Weights of a small mixture-of-experts language model, trained from scratch on English Wikipedia.
Size: width 256, vocabulary 16384, 90.6M parameters.
Experts: 80 experts in each of 10 layers, 2 picks a token.
Below are experts of layer 3 (counted from 0) of a mixture-of-experts language model. Rows are named router (the router's row for the expert), gate (a neuron's input weights, with its number), up (a neuron's input weights, with its number) and show model dimensions 192-255. Each number is 500 + 40 x the weight over its row's rms, rounded and kept within 0 to 999. Numbers have three digits each.
After each expert's rows: a language model's description of what the expert responds to. This comes from a sample of Wikipedia text that the model never trained on.

# expert 12
router:564521505490442512464536493444436489476501504551524483443576457534523486541493515545480589505570491491554522493491499474479471632562489475493464515507506563381519470522475498484493506492536498
gate0:580475456514511491499358547489432573524535499440471543431563501524476466511517465484495501514466505431439489543573467524600527497471538487505477519459522526430484456522531464536499481469546509
up0:522547636468435518535483549501622463445457496471500458522447469469499517500478511502522553486497460518540490499562504521470507391441428465487504449521470434551511511492556437479592520467506435
gate1:492456551417532503393541504473581522456469450468476512534449471454564459473413447506488439512609469439567496475492470470464444449569479408502477477526521492552440478428472490538533522512487511
up1:552522520484487537561455493572431479517536538455570455508528496589488541496592548538464549474450509517510490492546540543464466542505521513492536531532498517516573526615568526516485443506475505
gate2:522496426511477480508471505548540526441511475423540457530470541561452525464499460502490405464585564467531486544549541442535479513548524495484528565580532472491463423510547442517525566551468555
up2:469482508463542495499527466456479470472482430514431452493476510444590487496431501509506537494488465523514524470546487479514500521465577515477532538505466493458523515530538528511540482437515435
gate3:498510508425440462483500497399462480491557528440539437469473505449518552513548539511473519540464547547472477479480529482432461537476486526458512529500416508505499544524526491493525450506558518
up3:487533513517527474531531517517520479490494457465540474518460532520501446470504534486539526545493431434535559541486429485463494450431480455502437564523543449420497516465456417454498412520490476
gate4:556496457509491514511508458435460482498492553507505506481471479507492488513524447575461531553463487483429531500480470452494470573518501523514549516462506448407429531460489600505415527478479499
up4:460513499540479483498472525513565503528487465517459472455497503537532550444466569422477448434490526521542567547471522504531507445514531489499474494522512533563553480508551455477538470540505539
gate5:486514456481503483495553496533549567548515472513427558540475433509506571516577507493502497423522560560514466477522494469478506550484437486534530486515535491480469510516544528500577507475463598
up5:453511563505502535492561489495544540474456487559494506508496503458504519496515437457548524575573519437440514506422513438444488399508487467487503636459535579433527505464415395519463454501468431
gate6:433486478456514546460519576501417447414480481509451480498535508516546573577542542534449464493531514526498517586507520486448438518502534555541527575517538522461506483497486501463524547492560476
up6:511536522584583422540556393509522533543544443452516603521480511503440453428484473527571515489471457518481488432472511484536556489485429504435515504475453520511489484565460461534447525472501542
It responds to: Two-digit numbers

# expert 13
router:548465519511519547535558485447453538448550542441547517420515512440458443513438491513510578501475414504401506529527463459521520516494548527567559518509457551468514454525520511484467515522560524
gate0:437559542515541535511509464478563524537517515496549539518462487528514534526452471499458515464521537439466529540499411574644494516493496506444466457493431408473549555499539463440511440513507467
up0:483466468512499539564551518476522462527473524482540544555485471570493508509468460522414516492547519512505517523487440520529536478473534425474487476456496412472541497512554491408501444470485459
gate1:524509521477528571491482513482438566520564469504460469527492492483589557546443485496482528517513490524469492495423525487475534468513440479536495531493479523508540528466469508493474424539528472
up1:522538480539478592482491540459489550591533465493559503555477532481546549546482463530485519545518450493438486480413510475485489456434432493548526495490472594571555544505458436557513437563519471
gate2:461537482407460537445561532588467551447536510397503483473465540456495485522511529488591577481504437495498544446390542509503489450385550511490479517513481490597521488527457481484473419461527516
up2:486403491486583447427527544527522551510526483489502457490499495496443554425542471426487536591522513559524518563511505490485546496445482518463507469503406435527507454544479457479542553476433514
gate3:515472449461420510488553479516508493537496441537494512475554597492518500465474484516499490466550526481399509483469511480527466419413532506464430533517576499465528493531521480442540552521512536
up3:512572533523471522484523497514566493432494442493490487470499478479474446495391457533464563513600431515409454485550549539525512469452491492524471558543504410499548534460484470483466537552486535
gate4:484549544482437514590507499459552467550507479549564485477531528543462543399462519485448436515497524449550471471445476545479548545491526484448483539550473502466576406454508488524510512514509470
up4:478504485509399519509497510444487526493496495488470445504481466571498544449556518493492483597453501408530447451523450473576529469462505447518474502587450444435456484524504417508521533497518487
gate5:512433479443538501586469555483489527524522505431546475512465465563598499496490532443596485489516408447505479490519511521546417520487547519520469431465509560447506556483473545501505549531469495
up5:477527478498498441523477446469476431527503465550477459457507528493440542546490572515522503514448498523494515486502571496533448565602475563514512461448500463497496455491450501469484521445459585
gate6:561547519448445516500482490504516498538548532510478531398486511598454521517475476529475514506514558494513501523446501492478488470474512528454499546506413454491536437507484558502538416571525615
up6:493487509497468450531482505502531521474471557484513508476483500596441549548444498478508534462479473536501520542528535540549517496455502420511464474457432488582533468449497468509536452497485594
It responds to: Iberian and Romance names

# expert 56
router:485493503545525518540483527521473519497513472563507516529453473501498473466482550507502465462453453494468459494459481437558552523451532473518492438588505442526535426535512463490524484462554482
gate0:491515429490488519525500476540446514514533507504511562482442522493624514542514573499446531547490464528451540585511446525466501515510498541494504556646488469459500510499567447492487495487478504
up0:547534494507489488524450506509473531501539478517507545520481536417551465535566512458458588581490483546524478579520460551530507461506525523485521474522409457466474527511616464499484520519507496
gate1:589502538518401441521505505500398579457518593545530481506524559440496522457438457493515503524387454530505531459508492553471546374478539534534492507540533492498423522497463485529510461573514478
up1:526484430542546531519442515492438421524509508494502520515554535510523554446462548430476524505502457538525431474497490484476486422467493464476474513485555532538443517563493435462534521543509465
gate2:525480419506463526507488470508489477474523553593468499504527455524595514523490477459530524463478503508550483449527487488527494536463510505555506496549499527491521480516472479447516447509504499
up2:545457439531471499525519472551486500486503525556508551529584487499606476540489469485509523499517493525580500458495432482573478564480504491547566449546517497476505487528460475497521478503477496
gate3:451526525487433471530502457508553467606508491543540627456486480488526498508506443478510566491512558478514560524552529525573567519481501532527475460557497491412534564449479461549556544527546530
up3:507484496521511553487468554486512497504463475485485503529577444633507563516513463508511513480512506547499492573533534451481507499440526446589503441505497484485552547495476545520507579442506595
gate4:448452466583531516603409502473505483575536449477484458444475446503439541490505440506478491469540508444546512547511461508571457579487494477502571491444546504471442484516497596526430480437519506
up4:523502497569526507580482557521457478506543506511501416471500464465432572498487426521393534522504519456498500518527516506572481566497503509489528455430522548458434483454480527544435479423495500
gate5:511496501500456473419531469499485484448487469536524537503489506440434484453508485490521448537477492468472473443543531451507510420496511438554543503489480469482509548457524422553481460479438470
up5:500473478471513470436444522471570579491525518352535558512472505473420470508447477428486481524521457523492497494535571498548522496460488483435497513500486488541464483489483490512407524506495519
gate6:471492369511518528577461484555438507581500491509468498455519525483564505558504491513496458497455494503584496624522571489481498471586475518600470507594479479519507581492554523544493469476512482
up6:457459506485499534493555536506441509560541511490493476530463453462548519476541445461449416482532440553513401516477552447504487470455499502529458485549440439534509566503412513508524467486505509
It responds to: Digits and percent signs

# expert 39
router:476475464583450587496464508549463484506490467528536549531449525541497467459542544488550461488520498492563494534531455494516528575533598508509522578462481487463509525460446529447575486536512569
gate0:496527505459453482481460453476518504496457559475521520441478487434463562543547579502545463472447503471509471496456574490500474520508554532482518527478511521499489520443480555468537523525524533
up0:504504500553489527460466518491489410567506505586480474487497480509507510500464520505548438505564549524473541473507534457506472542589521536518496509511497533491571523457475559501446508522520596
gate1:451560512516541552567490477473481496475448503532519489494563475437475451535456488593541502507513501488495474493579459518467457545372535498492538529444475571502518540500475526533481519519494509
up1:511441528483471484419536525500536497536565519494471514515443512517499536481491478432529531464466541493529465506389541554502459542606497537493443495539513512454476446548513518515509513474466403
gate2:487499444477587556516510463446499602436458493464448514452423504452504590466504483541470517483489521445524464510500483409439481545483556503554541487597503479545516500522454522494475470516491524
up2:585457507506460478499497512509453532513567494575483521519520428611544395542436462543474459478551458466503533467463481570509527481524408518466502566458546461471487471483536506528534535460498529
gate3:508433517538482449471450557511442566588471483555490511516474511527519462476465449465500522493518510492476457432582488505567492561569545525581520564528496516458543445520494507411555485551447521
up3:509403492535537488485462551496466574575478435539477493503484507534554477452469497464474510460464496467495442461555482484593473498561555507539512512535494524465541456536569478457586507567459534
gate4:464462534507494502549496521529492537475583460408528541493487465565520466544466527560509517402486535482539403506451527482454484551493434554525465522447527460497568473465519488531469489532463490
up4:456436497446465446545550458492500495525500477523461560528505492493464377459596545524610507459455511501500496557505552548452526474508593542507405391459452545446556505524428467470419504541473477
gate5:595472410398544474500486545475484503530510500536536466545474541551495542528457490551473550451524541471557526490541537563517496492424453478504547498465516519431579516495464513522506513554606469
up5:602492413458558444511555513497533486527560466538541418534466489515465521548500482535480563485510553484544621470519551494513496492422514467481524535476505567469597474538458492537497523544598487
gate6:504505503595523562508576492500505475545407540513433454683503507426542497500530471522521487403548513455538508478490484495435502576481526528550478496481542533471428484411496457484510478447537476
up6:485551505514556550480499497516460475517487573531483493535467554466517427456467525476557485504505546498448463500489542533569450558486511502557469493481453503506538545494476466544496506565533514
It responds to: Infobox field labels

# expert 7
router:571497541517511479510462486503521460560539544548480455507594555460478518519457448521517476489468531455507493435524547509456461583498432567505506528519450451460501476460537569464473430466551522
gate0:545517444527439494504493450460536538479565421510532511536451564562541516613539578564463552479534468499484476479476518516514513406524527459478472511567537470562491480478504473516489546465497530
up0:440465532491563507477508549549510486508488562469500506509540423407503470436448435460541439502511561501509480489525513513507461565502501528547523499454467516418525515521477518498450490518483465
gate1:472519490466514516500566539543551526463491517407515472498476489480543518461451491506494503441534562473489468497516538486481584499520486525519529532430535434436488468498564521523559553496523547
up1:521487541515474504505454446442432477560512475573449526473533514517464463539571498496479502586491448545485545517471468500497408493481474458466444496538456573585537523534445461497444443500472432
gate2:521545508467492518480548545465490431527449531525508535565538501552557455481513485529472558614375514483567472539516565422501554488532539477546524560524505555471499457481469494576507548552480529
up2:568472520467566441484525500411477478563414508523491517562531495499520455448522468484457542602418496464519524582539510507534547503493501502521533436520509533519533452457412462577495537515386544
gate3:477482530451517456511547530524547479409496608483498585490504491492549507523495472543501525446443421488469495491462461456479517491502513490500555598436574452492514483464496519504514506475585530
up3:494452450493531463493508532523495524591446521491484510533529433462563528484472479427414550477456531515522462487438509565455522417495540545462443497443540510519513523485493464487428528505494490
gate4:502486582481530507479466508595531575554502515477561473462506515449489448483510549480497530503541468451465477477493490454500444456510485505530535495441491392420472469498494541532472476480385525
up4:441374536496501542574407487563495515510503473459537487450487491495424495505538516494526538480532497455483402528466506483501507446509536550484515516458496416478529415507475523459472441441489505
gate5:508511555515540533497532464490514494508531487468568494503542493487408474440476521488468387433565472468468481578515548465502483564546490456496479448525507515527476435516384486523532436514536502
up5:491447522528504531466544546473543537511540476422540507476507488469390467430522514481515366430513456514479499553507549481497501564535479470517474511517497509514470460530424538550465437509507449
gate6:436536600548476529450509555531475501537474485519505444462519523432548539506498427494495522562512366515513448493530427487514489494497458538483475431458525511464598513482527492519537463484507499
up6:444531588526433534448536458507503554506480482580477495492458479370505458491484464483445548511483467514460454526510474498461526493566469565442488412563523566479625482507517472491566464462567592
It responds to: Table cell spaces

# expert 48
router:501437571492483483546433521490536498481456519551470443453506505518429488574524431510464475460452534508481453450504490505528450467435479519559518433522475476482510471472511525487455503469509457
gate0:542512476543462550511447531505503480527496469632468560539454552624448478471473468453485535472554518421576475499446503511550463442465508515497486516473538544459565462457478472532447545520524568
up0:553500523486525481505549496565446531439502530454514465463611507442523555487449550542500521478424503534414559513518574541490481521586500515542543520567435512565417522534482532452520415498509467
gate1:454507478501426478518489504534478443506509516505505479513534511516439541466508518490511484482483507519501563558541460470510509484466560574470522561440508506504539442487562500379544447524516537
up1:587508568481544488428529474548459473440473511420507519509483477447500498528542534492482432456483511442444503522471463484525545508446433494528556422437461497547493534543503415535484557483489484
gate2:523485512515479464503474512544501462479470523520560593486515499418492533496462431490462562520492511535483528408532485557480547546552483517556584486512466502545472527492533460543603483531488424
up2:466472444453515551529506506491485492492461502450383470511486495548517472448495600427519416504485517476525513563467513447529448503510562494471478515558489540454462454510564529465453533467470567
gate3:516511578466476511449455514529508526510448387494448435470511501497511453558503518496499444492506546537505463476515504496387423473503471513509424457507438535510496564432513543532481562536528538
up3:509501520465492449443452520489502505506504445560453427517547507524551540556496553552473536511496470526492472504525489434453450513494494526507464525502467533522504549490494492519480536487483558
gate4:530519505473524444558495431513537464515424531456523475433461527457490500510490480462519560456494464523493499452525478503595557472583546610453547459499502478560480539479479542513453623536489497
up4:503484473516506489450504539480466508446555494550472572555486485527514467513452514543413399552528550479552531549493516474401485555399464413514497550507514486465537504477545513444534416482510527
gate5:511469502472561522510493523527613518509509446485476483475495537509436536515500475531529480499530488529581416540493469458537471512483467492525479511536422477471530462507505543526505536579492465
up5:534537455532483484544511500531537460466565488500538445520521498611491445483497467541501516497485539532532504464582459618423527461491494568523514492456474528492569449528495527440427507499526579
gate6:497505474496586435525570440558526498553578426551468489495465511490499564450533576505429479469446474464487503516551468525482472529534414476532624474450456516523474454497514468420491505535550461
up6:435457509508476433455519466532533519554526457502537482454435500585520544474532506426489517492517591445545497472525494492579529574550468464464508433509443545512549486518493492481512532469501546
It responds to: Space before numbers

# expert 21
router:489532465505455509502437481529570495536473442520477417565542536534521420530512504520473559524558523553555532539556501460435523494534494442488505541447531442468538612523490520520505539475474521
gate0:437476526464491506409556477503464416552451537565491459480460543495539452460471525531486470572480545473565532520486449505509476451487451487515549474538524453491550453513478508462493463557483610
up0:471524503467511481460618480495457428558492513549520470474516475492581437442484521529490445581490541483567519576477528513449505478508501532502521497500552449562557504514456499539530469540442546
gate1:495507482471468485502477456440612484449540557523519490523447460458504522461490458500528500507387492498509484538531501430438492479570481534452552527520466512522442534480475577510476385495452506
up1:431513452515506480514475490511600475408510544438559521561485530474508497488548480489535520543437524550495471506504494460479478491473506504477500508474531492565500514457482596526515472453466499
gate2:480454443379571517449510514495437524560471521483460469517520525501484528478508482431515509509473448462536477498556538519476563571553478522500473512511482503592579463504465502583514499491469467
up2:495476495459531506516480433512443366527500522487468425476499510500549400514468526461533452473514447520476404567515558559489568576457468520463450521499482568562527466518414492509549477486531521
gate3:466527473487563541478425384492476540525512499548540517436520508437542549447554548501400448506462459489479483454551518425499497491591441499436519484451539536544483534496535540532546439448497460
up3:556432443495509521447528462493474505522538458539553516415571520537538427466494458530468498481471525480457476496493500457464539495540508437361436457512563475522494464475574502532510462515469497
gate4:464445531449466505522480467584522524459490497498502518512446501461522505511454455499431534445448460507526480521460512477526454483472512460449514516490522538481524469499561550478422540455548487
up4:497545511571529548474548418634571518474364476500465523501502549466561539490512506493420510461469460536514465504504480438494499549557499514444427441447530539471468483434464524480507469498501542
gate5:499473422463521433517400491531496543508486466503533484546495557528537444513553499497503495557479507449555432527559536536498543489574528469523514473516532516537518536509447521508472485444491481
up5:470513518524515528487581470456478479458573572451525515486521522418444595536467562559497528497450547563427562497472477474479457467458495559499496523498456486479524479430593519503523580516518467
gate6:405457534467490506479543529476554468529554577600410537494512480431517421477483562496462495421534505550469480513530611448512535493461479484497460444563485535494457512538498467495378500515541468
up6:371487490469477548501467529426513484526509585568479485529484500488521458459498517489466509490541472545484460524571559460522531532515504498460456415557531483503439548558516510483326502499559452
It responds to: Table pipes and to

# expert 42
router:492549538495527509516484468474474506500435552518510503519495528487570587472472541501471513548520489520485529548541568521426559477504472465486478438462546482466483530486438536432471502599475524
gate0:519493455420513494483509520499464518504508571522557448587593512580544481528481511522518435495536449460458570470439473574508544543447488488465500533486530524496433570465464469431504491508473480
up0:499420543453499525541499530530538509476523528462501585482464462474493543468521409521424454473564494449448503574523464520475444484481540431517566482534501456510539589513497492466534519505548500
gate1:531512512484528532535523516479509538429556514541531511457504542466443458492506494496550399472529474529441481505486517496433441501483579520478496525534525469554554529547470540567424467514491487
up1:400486492575460509539477483504462494536467470517498565533451473500518471485530552555563498462469438465503500551515455413498500487559465517531508519445533584456501470540497532459553538488409549
gate2:498495489506434536540491522569453502501547503542492532520479541557495565517473493526546522475469485479517526561481550575433446482489487488505522499563532471555532513470511496497464546439457496
up2:453476489570576484524472489467519547458448495484523472469560590417520444546496553479445516494495453533500522426534500492507470474577568531475496529512553487567409496487535457553556410519567486
gate3:445513479530496556522570440488421472507504492517494467524486476520492465521490433474515552496469453475534476441459528555469506517509473420413497512417473528507414480514471560506491529493509527
up3:542536486565537572508504548485572460512452488555514473472521508492486496528469505432486489459483540480446477527527531484465539480513575514541526491541513438460547508511502494515439566539425521
gate4:550480483435552527456548431497548522478485464485463547534527596515482553452524559574457512456494493504448524490520551495519487494506556556540452484527527498487472530447549514502491514511480498
up4:516549490507536462467496450518544505464537473487461541493518487502464563542535517465504487505543529448536515487530505469489449472531482546581515432606475490465469520498553493454532484567463500
gate5:478476478411528493485539545551530545470481471454530495447490494506448479485461492539506569561448414498510472510494522530439521489471487550407476528522481452410502533459446581502529469483439509
up5:496494505416471477458504596551497518496501530546485511410485505548454556538446455533505565579523504501523491466486479441444528394541430513458484567499499497394517512461476606488509463490485473
gate6:478525499514529449521495456568534481542449489525423534513407528495475463470498570534488520504502483425491478466484506496493547470523493473459504546481511504558476534513476505533543520550500501
up6:517486564518531459491486472487513490512529459543499523506584527477532485520559453453446393476479472532443457511487558498564526455487433516539503417462495515475527496458510484540531383441494439
It responds to: Verbs after to or modals

# expert 1
router:561442502478556445526476465430503534557516428504539537528610523513446487509529495532479523502504546487458506481469468500526451586497524561526545569509447557534524467505510540548462508479493544
gate0:506524538482554495458546466576514536501481470467360427491501491561452505536528440558461518510605462552536482515489535426535465490542444492521535492487444454463491542509507414490537443473506488
up0:436498489527464516495477482425469499524470503548529504570461517482486477452470575449539532474464456480512533498485451479511527587376503428490427476500546594507509426523497533576467497557540447
gate1:478426537498520481502557483518520482473483495535545567494475505453529473417538485492499514483497538511539645486512493554490517541509448537536500488482505531472483448442493542456492522513441540
up1:492508509486547555519494552524476467485508474483528418462533528497467573547546529525464529534478406528452404521486547537521500445453516512524495489517542428519529534510505464500504531469531416
gate2:551456505485554538474485549479566543426480482514475541577388557525492541564450505456550506509516528500405533459477544549507474501512441499544513476447490501517515480435539528490533477455487466
up2:462504531504448521486509500558381475514453507448445508495519437481493469497493473530475484520469498518506483562514576471532539540505494597476561493506509540497502547530481476511537424533609562
gate3:551435461514499506506484458473548557532494507522440447526506458511531455473545503488502440500583463532483530517564511540529484515558470541552517509517545485496457508525544441462446497493528505
up3:488493552527448531518520530511444500472522548504469616456461589517552492551490452507524488494466491515479480436485561499468495449420519428467545519501420521530523475489518484517503422571492481
gate4:408473477493534489482476546465489493412482414454513515447593430526537555528484486474544483500558453486485465457533519470480473529527484550541512534469529548496500544522504472465452464514441506
up4:508592588501517501486541474558516430537465481513438444470522561449493485492543558547546508493452509516450490582504488526497538464492481487466465447453460485496493564468499467525471527489534459
gate5:531462525470511511484476506535467468575517498557527495510485490504486456439527516493520468513519389459568562433340502447478620521450525489523494499461496447513546475515503498545481474460525493
up5:497512441491551539476483530467500485475550515529525489461507409490481497516518484534497481516504520461497533492427507463493560445460492484536450472498521519443518475501598525532505509517591517
gate6:470459516446475518514502468458479515415521479503506450545545552463552485533517475487511591504463576447485464449456511470494445527496498552535492443515502476416572512538516464494593500531573503
up6:553501522513516448488550454570475493549418556522451492525526473549437493481499575517513445495465421517511521469502479499537456543498497471460464528436489519535454483553492482519444416495482474
It responds to: Central European surname pieces

# expert 55
router:510498541486445530559395535618501470475537515459505492484481526493562389489489509555536535457483477562461501453519494538537443490515466543509440566475469525529433489498503460503482457495519553
gate0:507458537488424519512499491553556520497510493532515506552547603534491509570483446495469544499566424570485494443491499494442515484506521548501492603461535445422560550521550496531532433541503489
up0:495467484502500514483519548493504476520586480471448520516566559551527510592526494468401521476558546570457489571483521520531498437458495554463496454535520501498531476484537504573506377548510499
gate1:486509524480562470527482527500459499397491584470512505498454565436536516489515523439469538525506596523579513474461469560472471544521556478510517480528504545510529488452551503437525547522474575
up1:508532506550450510517471479534522539608559414522446477511537411523490454556485511530554455411532448531455469558510527455482546470470469490561514462501477487460552516569492463447490496486531481
gate2:531557518476453468473533500477419519463486430584448523573506548523534516452507531513520494525527424582507461495479559453433465470491522569473493470492473481455542453419486500413474525512512461
up2:503493483460451486502513518463549495464464433506408494562486446515554508529486521494446495525528412479510483478495476453506525434514494580481478513525466455416520479478528496484465549532500424
gate3:455447486484496520500410470531513537515514548567558481479472524509506417541504590465518533452596475487455566513463498406506450537548466485553512551556558496528482494512472463578540458524536540
up3:458491485489529516544520535425459514512566520527449486496462489509509463501503499535474488446592475466536476552549465536472532519533549448446480541509472504425529503559495514552550455494499478
gate4:575472468471418521498510507501562461400509496422475496517456402431559482569515464514436499503500579534470463441497421493509512568483488459502415543488452518584522528486520398522523476528479446
up4:557463451491416512516506507467541451447508441440460481521461414461575512511497507465408471520462592521470507495545432471526497584498505456510411567553470517535506528502508375528526494497546469
gate5:447545486572559463529500480482442477499450419503503543558555502474564477514531522503483525500476524520536464537573580542514527588551506498507506414500455425456482400501542511490461452540513504
up5:531443495488467503421544502520535470527555549400451514471426482532430581482422493519535475502551450493534513538476523510480537463421461562509517498525554504524465541505554473560545550468500529
gate6:517444482507547458514418481508504507483499567529533485541585475455509505453444456549532497484492495483520501438497484525477472542555521493499483485521421481505478483508527468576573512502575445
up6:429487492530561423540516537542463511484493487585538542554512438519515513468507451555524492529525527458544430466538482518443507525490528488452542424541454516440471468460499540543488526545555466
It responds to: F pieces and hyphen-f

# expert 37
router:440548536519575470416544520460437464467589539466502474472462492459438489459471505546530504510456472488537557545516495517476555518505525510495503618502526482487471515548535508508516553453519541
gate0:447539442513475498571517480570440489434533431469492449471532493459503499493446478474442547484513470557514437486522555555462486518527489568537482561491508472476496573444577554516470485514530518
up0:443496497473514543513475468535467515422516393504472450476527551472496520483472456457447568486484482559466417495526599580490470526513498520519503525476482462486459574486599526502451525500564540
gate1:519507489492510504462540533542477477498512453472476520522444447597462489492459557521393456543523431489455505444513407462470440547489440465506594433430464510478465468489520477454543539487492477
up1:546483505549530515470458502485463480486463538560524509451454519487537562481486530495478512464459501485557527384443519428506488433552537478551492506465592519513524516542505481494503450482512501
gate2:496558464537471447590488467446451439526461481497529508466532467486490556484538506498502482493481498444523511519497435519377499569457603488528488527511547533439539542500505475482524492514410544
up2:481429490457520585451508526491529542435489541535518524504466553510509468504476491479468485450510517587521467477489467468574494495522391435457515459557448446616506463482515493518445485474584470
gate3:593585495518515478480543486529513528487480493482523495497536492508490484535523470484522514557490441437468563540483531559500433539517510573510502542488497555488454483433488498497548486492493528
up3:407497456521450554490449492447508500537546526508571562391533510475527517490520482483540466472545582522458449462503464504505493481536521420496544402532441493470549446504500461523524492545531483
gate4:492472515517509446450521482501471468480554493524510475469577501535458607498506528528475478438472514546491459499517506494466557502475504524516548523436430504476435459507488594486550450507417522
up4:577513486528442551594537500508596489435517528488482495638418460466518447494545485449527536565586433451483539469487469447487543488497494511529479482589541408481497549494624442540491532474466508
gate5:572491423405486517455506492495456491548479501474480481579494481500557506631509524490475496517469559480530471516509464472429573454408486550523527529542509546538474492514530492484576486543483495
up5:398549570551496497534495466464559542433500562534485525409504541509508526434486460523515536487535433516459537500460490530533430563585484490494454482437505435460484496524433515527415475503525477
gate6:527585426474489481473552472466483493491574558503510535462504515472518452540464405417474455529445531526506505525487480496493538488545469515537497452489562477556487481548419439521466526481494534
up6:449469494510504581490437455499519507435454558580494411473490461511477444517448522482528497512472562492536514443514510467494479493421388423527458570487417532492411598488547495473506445486540527
It responds to: Arabic and South Asian names

# expert 18
router:581401516487470561491583504470479523507574536527500523510452528496512483492453520495548591494493501502538575464528450507539565468480543442497566536565523412555493475497551512516473537406511491
gate0:599471462537487476520523487512521540490484480505503491515506550519547496503534520521498494500383511495603416575511428533524494503473394516447495439481495538540496505456510502457468462574489521
up0:590456513498438531566476425448554505514508510488568563480522523493477505464471474507502564503396464555550483538468520517614550430468480511450547461478411537499491536458584480462409462542460530
gate1:519551473442422440509501339458523457486461504519498513482543481477530511503510522507440456503479496487518472493505370520527553496442435475459496486486480429455470535498523485438509468478515533
up1:512512490479434469469509377443511435522525464512480505511489521542486477546490497485466440509452495514469525465505396573528519497450441497438482529530507414476437503499465508506529483522500481
gate2:517509471434536483508545508529517534422578517491512494430481471471447470488410501506524558507570485468568524430507508504423432497509469526448526459495480555505545555510495481582482498477570422
up2:554474481418547512441531468491541502453567395480558528462552490458447468466469524464559522454498493459572561472519455441457482499481437516480469410522429528557533543493525486560473464516539518
gate3:378504512457545532548555527529443516553567527527464507531506490522563520464480500532457504496541569490476487460562464501489502453549451561507488525523553540459419488517495528515489465507424428
up3:458498496495478568511550503563484469542510533526460438492457479492554570481557507524460533465512589498432507438547460517447537438564515554432494516507569557439475553485544525574484532472441430
gate4:545490506452489515571522478533436529492494488507499541484486561567493509549524473515530499523433518496486531512499490478492441515498585471454504433475508501577520445502537495506498481497509459
up4:563471487435482394516617572513506464508506499485494454472460532496427496555620516492532543483461486521520483474477509464504521475496507498479485473496526579547562534463553441500524526528458558
gate5:528531472536475486461487515525404456472490476547458447489542461534505476474546562523539497454414464496460486488594444465564514542516585449542526491480397404462505506524489464497535478519500564
up5:484451457468549485534542555459470528529516485460509490534487499501569554526497512487527546476576500516525483484507550523471471503514479552489450596538450449576403494465545451518495578511541512
gate6:479452509489466506566500472531513508597495509494496458509543449480432491484504462467530428508494495464459509501472524475511488494537483525462514515489450539475514508450586495502506490508525550
up6:497526517526453520461518563439490516437499515498495513448438514551492474556468612502495536516480486528529479450487484503503511531489541520515455514504528456535486510566384570538513488495487470
It responds to: Personal name pieces

# expert 35
router:512466511576561515515560563529473502522502558504495487525485479592544524434529512548495535481528476561421453442447519458519481489490541425446515482485525537522480552534542535495431477480522467
gate0:444467584488533476506506541507473488492513537605577498495506504494546549497468487504527433567488542523490498522512530503450569509545471498550473456513481512457474588467478506487430531465476549
up0:441536488480540478509527516567505534529482527545588495505451516482496497476461503489540505559477504565456527504486535518498577544559555548531517495524473477475511599491564529456411512496446483
gate1:488548446537517513547504460439492495486536429561517486521534511470487502448529409530510477528416493503499455457394500541502571502484510469446493487521481524517527470530430531537483531445436502
up1:547454576440449411465540509519532459505544559388462437481457531513567478544486527518461496456538513498564463513535433463538432531479504515564469547455476493513518488437504476478447455533531509
gate2:525481555461466512492497509540585481431500539457415501533511506507493473487494552554518535493506556515555515453519538459438553522473540517438507499489459441485523553537551434444440473470506461
up2:501459535513571458467514464440481472516453558463503515414484507508451463521550444476529476517468530512534485526515517482432570507450554438450563554442583521493549395498510511560522529471437492
gate3:539536447504524499485423519527594511513425479474492505482539518456508540447471524524497493435419467453586533453471557398536484525571473517499495513491525437545490453513554457567472497575430450
up3:442513561509458462540463516486491476493471507571466499526522485483495495594529487461507451438526403444434472496450489515509513516431479459461511468449479600460496485524461523528562533432455580
gate4:584505484491530493466453541541576498537523543480513481480487519477472538492407527516551528532501497482469534512514450481504487506540477462535489508574526561438503527500536520483471524577505525
up4:575538522516504484489437546539571515525511565454509498471502528477474537506405560515567502493508523494482522512507421490519469517576489512520522484589527564458465504512531484501490485600474513
gate5:500429451577499534529485497536503512516513529504506503426540540510537502522592473493576565492509455529490530512496468525525495528476469455550518493464478492455512502505477539525518457450501491
up5:474495517458486491488492581513458507489563516486490510610437432482475517492511487514467469489528498467492488430571468449522526490530494549508499467508533475579483492435511418502440486538432511
gate6:514428488570476523476482509492432527521496444504534567595501506510523485493527485443579436557463449502389556530541533519475542521485517475467502544518422495505531525467540525490554449539539474
up6:485558494397534484507493476491585428514506556493438556452455501530573495479517510523484517464546557491531530506510445459509445495509465508579491445473549519512486464536495493515440481495480470
It responds to: Year endings